Below are experts of layer 3 (counted from 0) of a mixture-of-experts language model. Rows are named down (a neuron's output weights, with its number) and show model dimensions 48-95. Each number is 128 + 24 x the weight over its row's rms, rounded and kept within 0 to 255. Numbers have three digits each.
Before each expert's rows: "comes before" lists some tokens at least twice as common just after its tokens as in all text. This comes from a sample of Wikipedia text that the model never trained on. Tokens count by the router's weight.

# expert 7
comes before: ", ", ". ", ": ", "ed ", ".", "tion "
down0:148157119137150111162099105213143131109105110149155154066136096110159128106074151147104099109156126152145127134080150198133144113138137093113116
down1:139125151058103125130140131137102101067141141100146126103109140112170131166182163137136107085130106082142105106083071140152111143159112169096099
down2:166141144136128103144171117128168134099104119126164172165151106154141182118125121115124101122118204153135108152126119113185066127126100151167097
down3:118160163092129131114138144113136143108150123175133113144131128155115111146145122119138150172152127094131117114082087143112111111137104174102131
down4:128148087154123150111132106149121144156117104110129114130136142140131112117097134164131121119131074132120165146113153079109152109129148134148121
down5:090130124110165146153100108127143114140103103097110141130154117144155124128135135172124130149114168138110162114129129142116134120125109124140137
down6:119090126157156137117149148128167127119093138158127150135113143122129167082135156133114106139153118119171153171104084093145075137111170113152158
down7:083133126123078172153133121141140088120087130134148156117113122150138108099091120106132112118128082167153157167134109096104134137124121133132095
down8:149135154185114105109144136111130123107134120161120114050171175133131126130168146140130138140130130086148081127110129104118101133129131109147133
down9:119113148157139111115130150132170157089106112143122135147134165126140184138100147112135164114094106124119131104158140139125151160140111112067109
down10:168133112153129118121123086146155127150157130144110189128122139133146158133128101113116150123150109147108088158115148145135138161132157104126099
down11:163174097155129111112154180088094126094155103149145140110090162102129160164161114089141138120149148109147156122123133115161125123125119123122138
down12:117121146149173148084203106092066102123117137107115148133142156140098110097141133122113129125072135162123119093128151142156118063125160125131118
down13:086135127154168086124171134148125137133139106086162149132103128117106151123148111131149148112112139155164134114134143100102126132111152176165138
down14:131151120134133150127144148149133140134139173091120120125105120130136144150143126112127103133129103169135113144126129169142114144114133137114157
down15:139149149115144132117143086155110159157137122176124148122119156133144173097131132145159157166104110138163124138107144158136125142122128154169132
down16:122139160093128081152160104123143164124125174174154129132155103076125095127132132161137135125177139121108144125155110138131104093139104114123109
down17:094116104162103136104118141104093131166102134108104172091131152152096106079141138153115122137068136167108132147107132165143129142167109098141144
down18:116128076061128126129110137072128153149142126170124157133110141154149145127115110108100136122125168186106165137091144127103145171166139144129174
down19:137146118126128114162126178164157112178137069139124147135089143120110171137149116143118065138149127148138114115097132120140134148120126154147132
down20:123133128151107103116097154108129133145147118094131135121087142147118132145067138121118107100131118091135095125113126107123148114114136156132110
down21:115175137165122157127119128172158128100129137169134106092137081125147128192110144124134113131130130119170075134100181141107125131118167137137133
down22:122141119126113141117161131120156148104130160153083136108105116109121143163119123166168126151177187140148146124111119133143129068142150178124136
down23:128101096117149100147150148105090160125153130089127130143091190162179143117147138121139107175131106145097087120121092106144143123148114139132113
down24:135126142124124166128128138130127139088113131118141143121103124155165128142121142116129121147096206093116138142100157095136165172124098127093123
down25:134099180093110143121140110085072101110151128120151133125091128117133111094105159134137111101135127120117140137145102140087137155099132156103118
down26:149134159108139147125105136112196131119147109128137109134139131149143142116101137136117122148112165145132120127186150117091168170112084114165139
down27:105167118133144102150136122130140116188114151161117101160129099152083121145161138087152162120143118085159163121167133104154121153121093141112141
down28:129146130096127166143112111155123151082151150055141082130106143142165143171115145107110119164126135130094113121107122190110092148161102154145124
down29:163115104118157082144114131144125136168144144088105129133127119174134151135127110131104122171123153128098129132100105120132140099095138136100151
down30:173089122178144138110153115126130123124120125126110125175173130137126151136146124049120134137134159106112103109114129090168091097129111134139123
down31:151149143163106111103103078107132112097160133110119146121129137110108146166124116125110155124129125128127071126127158086084179157145128126135125
down32:091129141118148128161081134202148098105143136073147099114155115139142127148142133148140136110091079119116148153112096098186109120157104125149105
down33:101140129126124112168147125141110142114063146107112158133133139078142131139082106143134101116167070133115121157136133163149120136100146123156107
down34:178106142077137166067158017126130134148115125114130142101113123159128118120117143126124149103153135105122124126143137151162112102128122134156109
down35:141110117123147199093121126129122160156121099137088097133117120124122108082143161071106101120119119106117153149147130153139156140131150133146092
down36:131133142163101140137174138126141114116109138170169185110152148108097089105157133162139097121096129158156107127183116102109110093153156145145114
down37:120122153095126063129153090128157170115143169160123140143103114057141147142160122138124146117162112114171128114137159143143110092147144109153170
down38:119170130131111113137100168120185084122135140120110128077089130097110100128108141117130157151106110119113144138099137089138158144105127103142107
down39:126159109166062108156103143127138142075078098147166151121144134135127117122128116107134101160110162152116135139133122112174138141143126126123165
down40:117146150155149153099084143153159122117133129109142133140126148147127137128103172103128136135153168138109163098161157101146144117122137102086091
down41:120153121086131170138123122158098105147145141111123123103164128129115115118129126098158110111115182109133148119100114114138159092124107145146121
down42:141131090140116125105095163103108131110109116134151125130116159138110098130134143105126099107136153085129083168132075097143079146142130124101090
down43:117148119115162099097116145114123122095134124120120092108107097124141137133097102145139154127126104149098153084087117120128129186133100126152136
down44:149126140121136120103134159088131115120101117122131114124140137177144133150125126129159131115156128111087168093108115099174104153128140129103140
down45:128129096148147130096140130194135127140128062124105142089135162141118101201133128147116122174115140132125144146113132142071178138107146161147118
down46:138142164131103175129108154120108159095142145121129162132126140115107118132076064104084146094152118129147149122095138117102123136139136153124146
down47:118160127146123124103138113119137129120094145141162130112154122132028132104106134095138124114115117137161130123095151122108178128148164098166145
down48:098101163106133110124143104154112127144133134131122132121131134122121100123139074142116146121157154176106124111144126161094117077090118160158159
down49:156121097119151140144122129093116141145139104121112130153124120163132087136155153102171129151081166128170101111115072123109121105120097113118083
down50:110091119131135120102130160142120143126145153140149089147122149101164165153123146114132137082124121138091141115081122136127109099078107104133172
down51:113182075154081105110150152157164158099075111130135178098133109139110124120147112122116104157122113131145173109133166133113121141155156130129134
down52:117080143127143112106137103150132099114152140156158130089106127123127178144159173137112133112130117112113107160155142129132146062159195146136114
down53:143127129115086117167104125135140129139151143154140107099091140104110156115142165149119100157124168108069119162161121112176159170126135103147145
down54:163116119117121105160151137114146202152135119111116094127090140126129125166137112155121139125161109117146109149121133163095147128129141090146115
down55:125103137089134117130126160152173142133107133133123128132128143155122102099127100101114125121159119135170109093177121093148122083081119120122128
down56:114116126118108113159154078133116153118132133159088136141137133113126105090112128146140091098181142150178127049144139150141148146102161147142115
down57:136140074088123111125128126129154119155102140095092168140087158131118144129126135145106161144129134110164068115105120155112153165115159100160116
down58:138099132127149148149142100137129120072116184120137128139174092114116131132135104129089123100126148116122164108144149133107151132137121106143103
down59:132104146125097121115155114129103132134131109104171162160094141140106141127125133117124123114138107137107127128109141123119140129148145165101129
down60:116134114133107088117123121121149087136118136150128112106112124145150111109147099186111109116136127106123176123135157144126144147149131131153168
down61:173143102116140144119089128149071079140143135174160185199164144146086128103112126171134158163090132139110114133126118124150115057147136130167132
down62:098125133124114136136145115109172084098151150108110137163115093122128138120145121112129130148139104111147111132089154128117194116117131130153087
down63:127111120129144170177164161179119115119110136164170115136122152182160168143093136146107149117168121126130145102106110107147101144097109172122109
down64:148109150150144091137079131091128126160138127139111171089123110147138098130173154117110150134115123140118138140137127109123166140106133126145072
down65:146107159144118113119138170107193157185146118131150124115143105132149112137130126099134136106115122136144115150122139163152126157151123141144131
down66:126087108148091087148076131123120150134164154155128149144132113105143120083149179154152128118105125144093086126094142124116174137123129120120110
down67:126089093121086143142138151153157061147118125133145144093146156139129151088111152154118120146133076157118113118107129155128094138166150120165059
down68:163151140118116137106130093140139072130098141151162114150136158124152103073129101120146130155144105131134099078118118160172138113121102095161135
down69:161135122103100130098140145146067120132136133086121131126158148152135155125064118113133131135131106126133126084094114104120155143103109159113135
down70:082127158126075110109191118142122102130142079142145138147144155150082119119152117115168133105189116135124124112150107098104128126139117150138121
down71:151136133140149149108082136178153158164112110112127118106126093100135146127118115143122117162127104157141146113086162137089126113128148170145117
down72:172144086129140165139110119136113101156141087107144139133099111138142142150115116127121128156175128151110176119164130154127135168103158130148103
down73:119129106134136135157091079130129111090133140114118118124122143171136113127142142141123150140096122093105116072138119112094119165148122108107124
down74:107141071118182101106080098104142124100119119136128129136147105180134130133093096150126120116101157122142150141113105115142123168111115185137150
down75:111103143127110116136108120153136115153116178142123142117120120184156100142084123099086111089126126138114144113129119116136109110133130136134119
down76:139099152168125114138158112105137127115108142138137104090129149116128094129156119157136137177118122103125136117192117158136136132127137124143092
down77:090140119133139153084132131111077095181137130118144130118145143129095130088125155129110121125097136148169173131144163108146124157132151186146125
down78:099131099137140182135145134128141082147120132173118146126160114122113112130138112150148142131115172093118123154129158146110108130138127147142105
down79:110135134144139115135105115143120121124128141114154086159077156121169125126106118147098121085154101160137162138140115165123139108081071115106125
down80:177131127131129136136147140141138141139138186108093113104135122095145164098162143154116123144130100153106108096167153112109151135144109124157118
down81:167094109106119159139071130156139139152090141117112152120120123119135112104144102135131139147112118196118114165115136138108195113093145089138155
down82:095149155107115136105078153123116128110131094134144119105104134162143160123123096115134102096142160164148119103130161092115099118136096110138132
down83:122144151108125136106118125121060107123154126160106113106155088119130133151121151140084085166120145142149129107129153131145139152158121117184104
down84:120114135112144088121145142126129104131126122163095125143170139150110140148125129125117120141110114116144171134108161117097087077133172143137128
down85:110131141135129115155122106123121142121116139124141089120138136134154166167117113107153124136117141148090147145133111126134162113121146158139132
down86:133131074120146116133123147143150139104147138196135151126094123098140093119095161148132095140136124138130125156120102129118088114134116133140158
down87:143120156101127130175158126099136141071125141145169138111136159121119082166138084148159136091161130139144165094123124110118121126168115100115124
down88:135088121119106113116125138110135139121123119118159090133135128098143131092139093168133113123078099121147171126169149158139144122128080142126150
down89:121075120115092170131118106189113105136126136142132096124112114123154132157106123158133140142132121087096091145143158111144132097136131144102133
down90:118136123151115096147117162125168124115142117137133169172133113118127140082118117092153169165119157151127144141133144105103107141086130162138129
down91:091092122114136123099161163155121142149114169160128129156107169094154111109110120116140113140148120146150130124116080120129115101120105139096128
down92:125126108176117124085130102147145113151132119130122085161116127129136135104157119135153138098173167109125162124128086142140155104105152162114125
down93:146126134105123096161148103137124124122162124148127143150123100123110164110148195139131097146165128110122138166111118108139134129066117087114134
down94:133122146147159140141153127091130166118099129150135111168156085147136132101157144130181163139120169123137071105115083113171144108117127130139131
down95:151110162116107121114119139084082113135120137146129114134115119092112096138089121140114125099094150149135128144124113137123125115131162133107141
down96:104136096161137158114164135150128099130104124135085127154176116122116112118141110109113158130148144107107102129124125113096112140147147117133114
down97:145139122116129149093140131101147137128113168126168119164049137123097131125144135111139145120122122106093078133127144156170139128147146136111134
down98:138153148110121156122088134133166106092097141152135111142128160137126123158105127163117136150086125114107106159113082113159121142129173079148122
down99:176152073161161114117139145127105136134144080122097132121148133111151110089113129128136107119107163115117174131104119141116133151125123165075149
down100:112112160132118142104156128104117128098109130158102138141181144150120137164138105161151098111129126137167122140075119133107123129141152170143127
down101:115110113146123146122106126186087105131134131170113111166110137092088174117139138156112125157144139112141110163067123112152145125118090117125117
down102:161111107162117124112173115124128124135140151080128061144130139150137123116096165062130100084108095146126142109133133102094143119117109117130137
down103:098151126120103133170143135134159151142153128172154087116144109125110173117132130119098094109110116121135153138169136146136149123115109101137129
down104:182103117138147126157146102131174141184172162112125142114103119123126118115124086104125122132082150117134148158152146150099124157139126155114117
down105:132135120115095137137133108131138134118103122139119115128155141121109162098158135140134108147084122136143107134139108116175116147129131123141114
down106:091168172128123101103109160064139119128143104152136088132102111120180123144068109108089127117090127112108119106179102160142150107097116139097140
down107:107163143140140093130151146138116135147160086116098107112152120147155140155109107103126176104121100119096120123132148147086128124132103150122140
down108:107120148135135108103103124153138156093148128118173152147102160119103104139097105175122105116139103166121126122108093095152153092101130164087127
down109:121124124126138126126147076099132110161126145147117098133134113115159114121121164114114136138140133092127105121121104142137136140130132119161115
down110:127139135129133142124131135101124128136097121098147136137109144124122083130133139120123136115159081105120118128147137141148151147151102096125132
down111:130140091116101114133135112119157134169111116132115141122103194153096122139130132138132073118108086117119157161149097131122181146077196099124067
down112:121111145142159155123131151142074145106127149116128147132099136132116160131128140107183112146155070092117140131120090171151118121145156118109137
down113:163129095109113162131077102172098113123097152133089100106112150123100192174160120081129145188118129151117113088108154117135143127120099134068112
down114:146163140139101148090109123173142138163134124056132107143142145197129143161088144092118128134158102167095123130142096133079128120189093144095135
down115:145117125124112155105156140118120128131130136147175159128120132107079122105082134124086115090110141125082142127095130112127186115142116145136176
down116:086136147169125125130135148128137111104125113113120125184144119119104135157101150126101130161112128141097131120156115125126134109170162119054170
down117:128065130132165134085113141156142134083130090141146110103138111178160136104102129090087132141130081145146113091102137155113095177140153112112129
down118:115157091148138137104163153144138152133113120163057113109139104121125146152107111111117119119118109140131100133120159133149103127129155107157134
down119:098154125169139142128089115166151092140143067165115151147142161154154119079148137156105137099144155155152106150139125149114145103148152140148133
down120:127154101131136120106109113120125099201118105125170121094131155103126132082121131105109121109154158160100127109107122133075141161115123107096111
down121:151129133166137128139166148145070093156168141118127131150117112117130118134112162052089128133190128127128100170087119165132132121092103085122110
down122:125128090131131142162159113114096108118121137138109117142104127110157123108107097083120112071130104127116126129080129137104135160127133080133137
down123:117133170130145112108113109130127182126149106128154173110108095124113169111131081079122149132151146117156137115113135132135100126158124129122154
down124:139100156116111137097127106151133091121123124139095105118136154149097134113167114153145178142132141148104125103116090144103119113112130143116144
down125:134176099137124103137128115094113129121106165144121134163128132125106110097122088154154125124117145124147091138106154126127155110116149075158155
down126:123150123174143121133154132170134164140140182125147136114178104100103141132131119155097142150094081097199124139085156169136119108114155083125108
down127:150138105143059119138162138138123109135132128154127158126129115109155144169139119167142162147136126140126075154086101114159115114147112133173135
down128:137134154122117069099126133126149139122167144160195138148099138119140143176155140112150109104097114151101107179098130151119089080195106132120118
down129:137154108115149152148123138163133129148137156106145140102139178092105208105120133139111141119104158147161136111094148061115190117089129124155107
down130:125125143102102091126140161146093111101126146150149125126120117130113121155148134083136123126113118137131150143112133107129133120124165118119123
down131:131126096153097114130164143118119143118117120110125132121187107107140144175123148106090122094125126146090151126121127146141150187111136153126118
down132:169119154122105141148169140188148146143127122121133142073129089109115124116151133179162126154107166090124122131084124155103171173140153141174122
down133:121131111106098112163133147102099161128133156137111176114108113139112141104165131116130112117145157201153150072131104099109105147105145102131137
down134:085167139128129144144114171145145161144110113125092135108125127160091059124103140113157101095144096129176114121098128112138149109121123148081109
down135:146144093142198173127121140126140126099130117184142148159191088127148124133175131149154140135145155174127145110102096160101133111130133125139143
down136:142112119114147112113115117114147146134104116086099101120139156139105131152157128139115112171160145093130143140136129117153133113132182144110077
down137:126147118130150134112120122120185121132107142109130146134087119114123123093103138100099174117101071141174136135154201108120140143132150193132138
down138:151095147174131084127138123098120118124110180132124119088146125130103155131140126155134140137137174107140113104148129120101151124176133174158122
down139:105141120170113105123074122126111168103107162113137133095143125142127096092077130117123104112107130124140116120108175142130112113120152144073119
down140:093173137081084165138144092134116124129124159108121137151123128124111122096192184097102136129123139149110115104094158126130114101158113143135107
down141:137062146119097082131108077158134092071115139120158125096124153123120146157128184148105098126135103122155117147104132139086132098099138114149116
down142:094141154113129137131169144137131102107162169123128142149130153144135104087110087101157129118138136126124152153147123139143124130109129105142165
down143:133105097154169138126137166108124143188137121101214135129118084145123127174074111130103124094095124129177061128132125159117121150117100144129122
down144:152134107123145211136142075155130162149147130141134104137098098100144115145134112116138158164103120142121095137131133140074175092120135101111159
down145:117140119172090140123133119148131096108129151155157128124173136105129154126149130135130124175135105127155092136135124132152163158114124128137121
down146:128140126132129120093161118125128156168164122156096137148123111111104177132111123133131139126109192124114166100114129129116137148104160160140106
down147:101065128120162133143113127123175123156108146156137117111117143084160120115102154179148106084124156166127164114121179160110128126155147134148154
down148:100122137094129148098118122089108125105156100151157154105144121092136135158123136129136136095113125129103132115126153140131136166148138150168101
down149:101131133135162126120128156124176111125180126114093111144113131137136155177120132141130120160138109124120139142141153125114149128099191091131062
down150:149138145172081134102105171129157140102130093096174108087140162133141114147107154141112101134111113120119166108142142148134154137083169135137150
down151:149138119105104151137122140130101160122107134124143075108125114140136151151100126142135131129140132129127154123137135114122097124092095135147162
down152:109133107132111129149126173129140154165104152093104116104170137127157134143149169146153123124150178131147119155103154149111114080178128111119095
down153:160131115163145120125127131133109118157115131173089115114104102140115095177109090158136127144128069135155127127108099110104126094135120173102112
down154:135138150089122176101168102174117126128147133142108154152147137124114134111099138175143122161093156134131118114129136097145088127148135178136122
down155:161107115122119155144145136122125127130110137157124155125096071157108140112177142135166115136156106138099149160122125110120133130143107144117110
down156:111119174119106145098110088106141103105139129087123126110095167086140124109101147140114111105144109134129162125139167118141127151120156124136113
down157:153097104123130126130126123096130120104134141110145157155116154115049143125134127095139102074113099137122129108117116124142136123106096112131103
down158:158152115105155120095150123115176108108136146132160116137115126140116166132119110148091130141094110124142119122126115127079145154168098117139147
down159:134132134112131093171113079140153106144127125140129140117101138157118158142145153130099117142082108120110120145144170146125112154116124144156094
down160:130119124102147129135126117156139103135138115139092088127151139144175079157109116138131177124156103105112098111127111121147135174131144116088121
down161:160138083109120100118126166111155123122111100107136099163151097110146150102107152134137118117121145156151162157119124117137129093123103112126107
down162:136104087116116132151151107136130121111153173138130133129147124133136102098151138165108102105108129104134135146086117106145109141127163167152137
down163:169135093098136136134124099158147163088148150138170145138134141134109176135119112172152116084110102120110139120103130145108121124136111159124149
down164:109117131132086121121133113152143138091138158094103137129134129162141096094144136130086127135109149115101081167117145163114137129161097087140133
down165:125150091135148081102118138083108125112167142127133152118119106150150125126162143162165127160134144110150101157101124107131128147133142153123112
down166:152119134145146100131136114143153127146138107123136106156126120112133091134084089130118135109127111169139117117126107124122135113120123087114167
down167:154154152090155139177083185147152138150084142096129177162127097117143157153118145147164108157063123154081134155092096134165114097155138113091124
down168:121154130123094157118104148125107124150140120170127114120145147153153135154101126091132143146135151111102083117099096172132094158146135149119134
down169:149126131077132131132151142118114122146111103164171119133136149115115138156078120068121122127164122142162125082133124107123100087089074142123113
down170:163165144123130085133148078133110064135154126141146109135139096136131155140131149140165136123129112132136136131140117125129175117080079157125112
down171:136146130113149164078132116127107140109109094097128153147137130100130131061122126119162143109088127161129141098123112093170142116112140167157158
down172:090097169156140132120098108126181152167126099152122129155147156117118115147112104139115128104148119107151136181157099105145134100135118110099096
down173:134121165118105133088141081153088147106097146119151144150120094159100144138128148164105082110152135103134137137095116166129136149126139081132146
down174:141159137097156108161128179131169131140077140095129131098115101091140139130138158108075120117124161172128141149129135200153138126157107074109097
down175:150141130105150122123188160126107146147148166130132085133118126129160102120129134142117116130125145146128125117084109161137099116138098112131114
down176:100149136136152089135120098169139107154129151115110117109135142112118153100149161139109109101129117165112142111143114140135186102132125123127130
down177:114125090136123135143106117124143117132052146102117120152141087155083147145096151104089155124148111110156131149118128113159128159122089078150140
down178:164082120107124131104177098167174148130140121158144135143125130131117147114130154107121142089106186137126104059120126131114112106122139111174166
down179:138125098077086181133120113094150114113094080121126177155115155117105095113135122115104140106051177125119108135154127149160126096098112144119150
down180:120106114125129147079190106115131088121135134185137146147135099180106111141151105077078129153127141146121124146155145131125111098129107090119149
down181:105105108106162128112121151135115126104138153113123100117132124148126136120093143158072108159157094130180126119115115112168151158116124156114108
down182:107072122169076108095130160108122126128127118146140110147118136157136156116123110141157103118062122165127137186149086168131069121113145147108095
down183:157142103118148141103155118101114118134171148145148081123180145171111155141167146099137141133155094127156145143099160064137087142134092101137069
down184:147144160096145112066118127159119124150141102133176124121077096139140124094093160106107140154139093115103166103179127139157175111125160166073131
down185:146106142134162145135113169113161058103126131142101117128116104102100073112137150146193181149168094166099066127136148146135079075113132146140118
down186:130123122157178110168109109137126136096140156124100144131145131112113126138138162108146120127088119112075098132141130132153098115138090136110112
down187:120089093172122133105114129125212146126096174158138118171159113102141102127081141141094130080077134124098141159117120124108131130116102114114126
down188:120141147115126103113102172103101140129126078084135092113121176121108126154143142107106089110110109123144176126141140106130059144107197152087123
down189:116149130169139125136115144108120120133153155140146136148150130132086128108150155129144085125125123129136125121175098137127082122164091092080126
down190:116118165114138153138138099150165137137149161115134131135123127131114128101133122119111119101122117137101175139145153138165138154128127126163088
down191:172112139103141098154095131130141141171104105037151123136143108159115137107167111130145123131142158103136121112111125125148143157128135156118129
down192:140110143109159150114137167128118136136122141110138141166122099142133134169110096128132131143095134160087176149089139118154081150104105138117121
down193:170149115141209107136107142139135132130126137103143115113126111100112095129186125104139118121126174158130113095113090133081133151126107145150081
down194:147164137123131129145101151139123112087140156146117071114129133135113096190080175158129138109127078132116139115109097122139111134100104131124099
down195:110113108102173125103098148107135110136095109144157125096091101136138110179091130135156124079134126137122135101096135141136146151105102166099108
down196:150059089126162156159068118138147122123112137121132134117139114146159132123110102167124122119095130141125138118150128141133120111134130134124130
down197:080128137096121132121099116123161110130110129107111160165156134117119095150104123126138127126151135094092098153100152139114173124100151141136119
down198:151140152142151160099148140056137157083148128089134122132115154090146146119152167117142117086126158119133137152158129136122186111144153153100131
down199:127186155092149113112091151113121142149106082163118138148154122143080125098122136104143136115071131153141097130160127107129095144115122111169138
down200:137153144148100107129095215129145107152122109164118128102113116111121075118096155118119121127145132162122124151131130083148151147150123128121166
down201:125143137136172079144137098135159046106148156124138070121106115148150127164110093162139149147104150117112142142156139113167136126103119132115122
down202:149095128152119150156136094134106118131159125149141130080106140093102121104146109136169112141109157152123117123162118105107147123154141142163105
down203:121118140080142123151122123114118128090117105150135143123084152121158107122104152152132178144142129113139132119128080137114208106142148139143107
down204:126118145138115093130124153111116153094126145135154133139132139160118088143179122158136096127149149110138166083131139113132121154082142147111127
down205:135121163145156109130154143145131131142113148114101119140068147103136134129120143110097125101125117146058100141135123137154100102176104110137094
down206:113117113122122099093126109165146134126145133087109121109115159138105132115155111122158131151133140117067132145130127124132099105105124117190126
down207:158121111169140051136086109115107125138124124122104152164080098119142144142126140122182150120136106151159108133193139114118136144129108174136182
down208:141138153142159106122144125133144154147084149155102128119129115106131122083130155133106136123133117152109128145118144065144104111144136110131140
down209:148136081113149135153128110140124185114144084132146129144129171122150183153141144164143137093104174138147135131133080153108109069144143119131106
down210:133156096135134115138067110114133120162096107130137157138083133129145122085128128140124131106162150141130168033131122169098158126126131079166121
down211:113102155135143070168117131103122133101155124126137151075152157153125105124124116131152106182107087122142126082113125148102135110116149186157143
down212:084119125127123108117138158181147125138127189119101149112141124090113121143128131105128150119121100109098129152139129095127164118127154125150123
down213:182146118122109119108135157115143109137162178092122089114116113135134118138139120170120121132087131152160124158125108121120116134151128096124086
down214:125102128157175111129132123115154100150088208066155139115116083172134145137172108072125128125090104148118150218183119118097129121131129152095152
down215:132094095087129161108116109119189120160115101124148115147131050167144139172143119140140177141142155083097150098110124142087155092102134136119137
down216:137153098134119084110118129163120112160087175108095155139146119140110129147115120136085129125119118119156147113173154142108124156128137142120077
down217:177132127105166097108157131161100133162137124126160153121099126130111144106120163128104081143131149148128144118169117158156115126104130129157125
down218:134114095116164127123109143147089145085105127130103144142157126072074156149123151122124098132118146103138131111127130116140140130107107133144138
down219:125130110172131115136169154109105087073168083153131126137151158140140080115135095118169107099109148112087134143133138138115162144141120119103137
down220:159121170167126113123120111165088159119121133088119122119127130069134122140088136154130133115118106109130146107118179091122106105119143131112161
down221:121140116120122109098162147140131123110108133142175097105130151182100111116121079160146097159132086092151100113137135115150122137119115183116161
down222:117059128112176124175152122166121146167079150158138136125127093084091155101100129128136122091147158128142128152108134130152130164142107103078137
down223:134121095126116137157082123126170137120140147139104131110121132124135138131117121128159109156135096093145125154134129118158113190131129109177123
down224:127105118160104157081121119133147142117125126127158089099117178132138164134123128151132124072116106135123157137148104114138143118132166173147172
down225:126129143153149128110135145134177130151139115144156087068136124126095096152150119165131128116144135149107118165111114142169131133090139105111121
down226:097110161160109149144142098125130146142114128053126071055132130143088092156142137145143140137093125124121110098118122131114107122131124152165116
down227:119161139139119139129109116159119120141144149128150110138176129128138124158125156134119105128127119167102108114141132137154110098166111075080103
down228:134151119063173119133082148104111102152156143086057115112129166144134089102082144097142167172098130111116067114152109190117129148145141096190132
down229:101106144126129154131146141122086161186116112128137147131137155108129124119158113109158106117152112108143130091150112138139167133136123122123125
down230:169116128096139099169100126135158105142146180128161088112124133110129112171128075145098169139091147126088089153146151131169170122137132162137123
down231:186111111159138145131107104146108122126151139143115107135124087131135094162104107123118150134109114095118107148074106150128132097171127145126080
down232:141129110147123116144122142094141122095144112114151111198111130111145144130173113117184134159126133129104124130142121103126159141119101108151108
down233:163179142099182136186129139106157151129147170134146135153146145175121157128134166108122150136073119092151094128154112134144134133112124124138119
down234:131114094102154152158097089106121149115121124123125124118091137111156130151152134138147101146120117168123155124121114099118094093094119120098120
down235:109124158110125109106124099134140134119131153090129153121100128151109157149124137133090114110110152131157106171171132139109143133120154137143157
down236:116131114130164135108158116155156138139144136141123146100144107105123143109147141163134155129125154157063142165092135113131054133132132119113109
down237:121159094122109169190147118119112145108171144118124130138153081121121159131113133107144142144157099109141103098116105121151115160165165108145125
down238:137178138084150111139108121123189182127132148107074123143111134104136137108101130103122143124114151123101125123146151157137145132148138133107156
down239:097152145147127107102108135079130089118097131097134161120117142117121136131103114136088120156170134130161169089138154146117105158102118152125100
down240:090100104101142112119162121097082127117151141172144127096128106135171164115141142151115085147091125200077127124157129143151116160115136124126125
down241:146130139111127121124107132137113113126151154115145133075139112114105143138137140161119097127116143110155165128103123136119094168113164166156135
down242:102110112095087094093128116126107135125131169130105164126162104135116103130110123122127125155164133136117131135064141115164123129110149115134166
down243:123157165128093145172106123162102138119099133103085152141150151095079144101133187107142173131140091089164079141133134126104153168114080157098161
down244:143105151165138121111146122136136146123118078148104159139118128144118137087116141133131164141137084106141118138142142100101124133069150092121077
down245:156115110156161129125152117123128142130141121126132130097096123067111120164182134077105162148090097103109159166147124144121145152124134157136129
down246:074109119110149104135135145151106111162137137121076133109100150158138121066142167127159177090105134100083134140143165162094142116117136093131128
down247:152103127122114131128101154120115143156107151131114147177092124145137127131114111163124100161133139133153117108134118120136145174145144144136168
down248:141135130163122152108177115100153115130152106144131134146152131132125132150119100128128110092100157148097151156124147134148147122176121146128137
down249:161136108116149148144163066139142136160133146128128138105190135121142147142149126109132120135112158126116118072126127154146126103154142136158124
down250:121166132135138114111164124146142107158107113082129108141130141160120110103141126114127138090141096105124125111107099137116094155135143095118097
down251:147150154114167121129103118133124147108123145112154120110133109134089123147115129120154138099163158086163131163144115109109129097103112140143123
down252:131136127102134146174096146123092138082131076124190230098105104138098103112155109088103111135126184136138168125126126139092140125128118150152132
down253:144121131099136131085118130100113101142130094119131096122149117127133108110109104121115123084148102143141125136198133143127170115135138159148108
down254:159159149136119129190117138129186134137119140106099166103161120084106138123115144129117127094077129116117138194141125127130127131116104095166120
down255:106142125150140116105103134095134136105124114183147093089168119117100136107123150135090123147097153132129126118119105093154142119140153130119154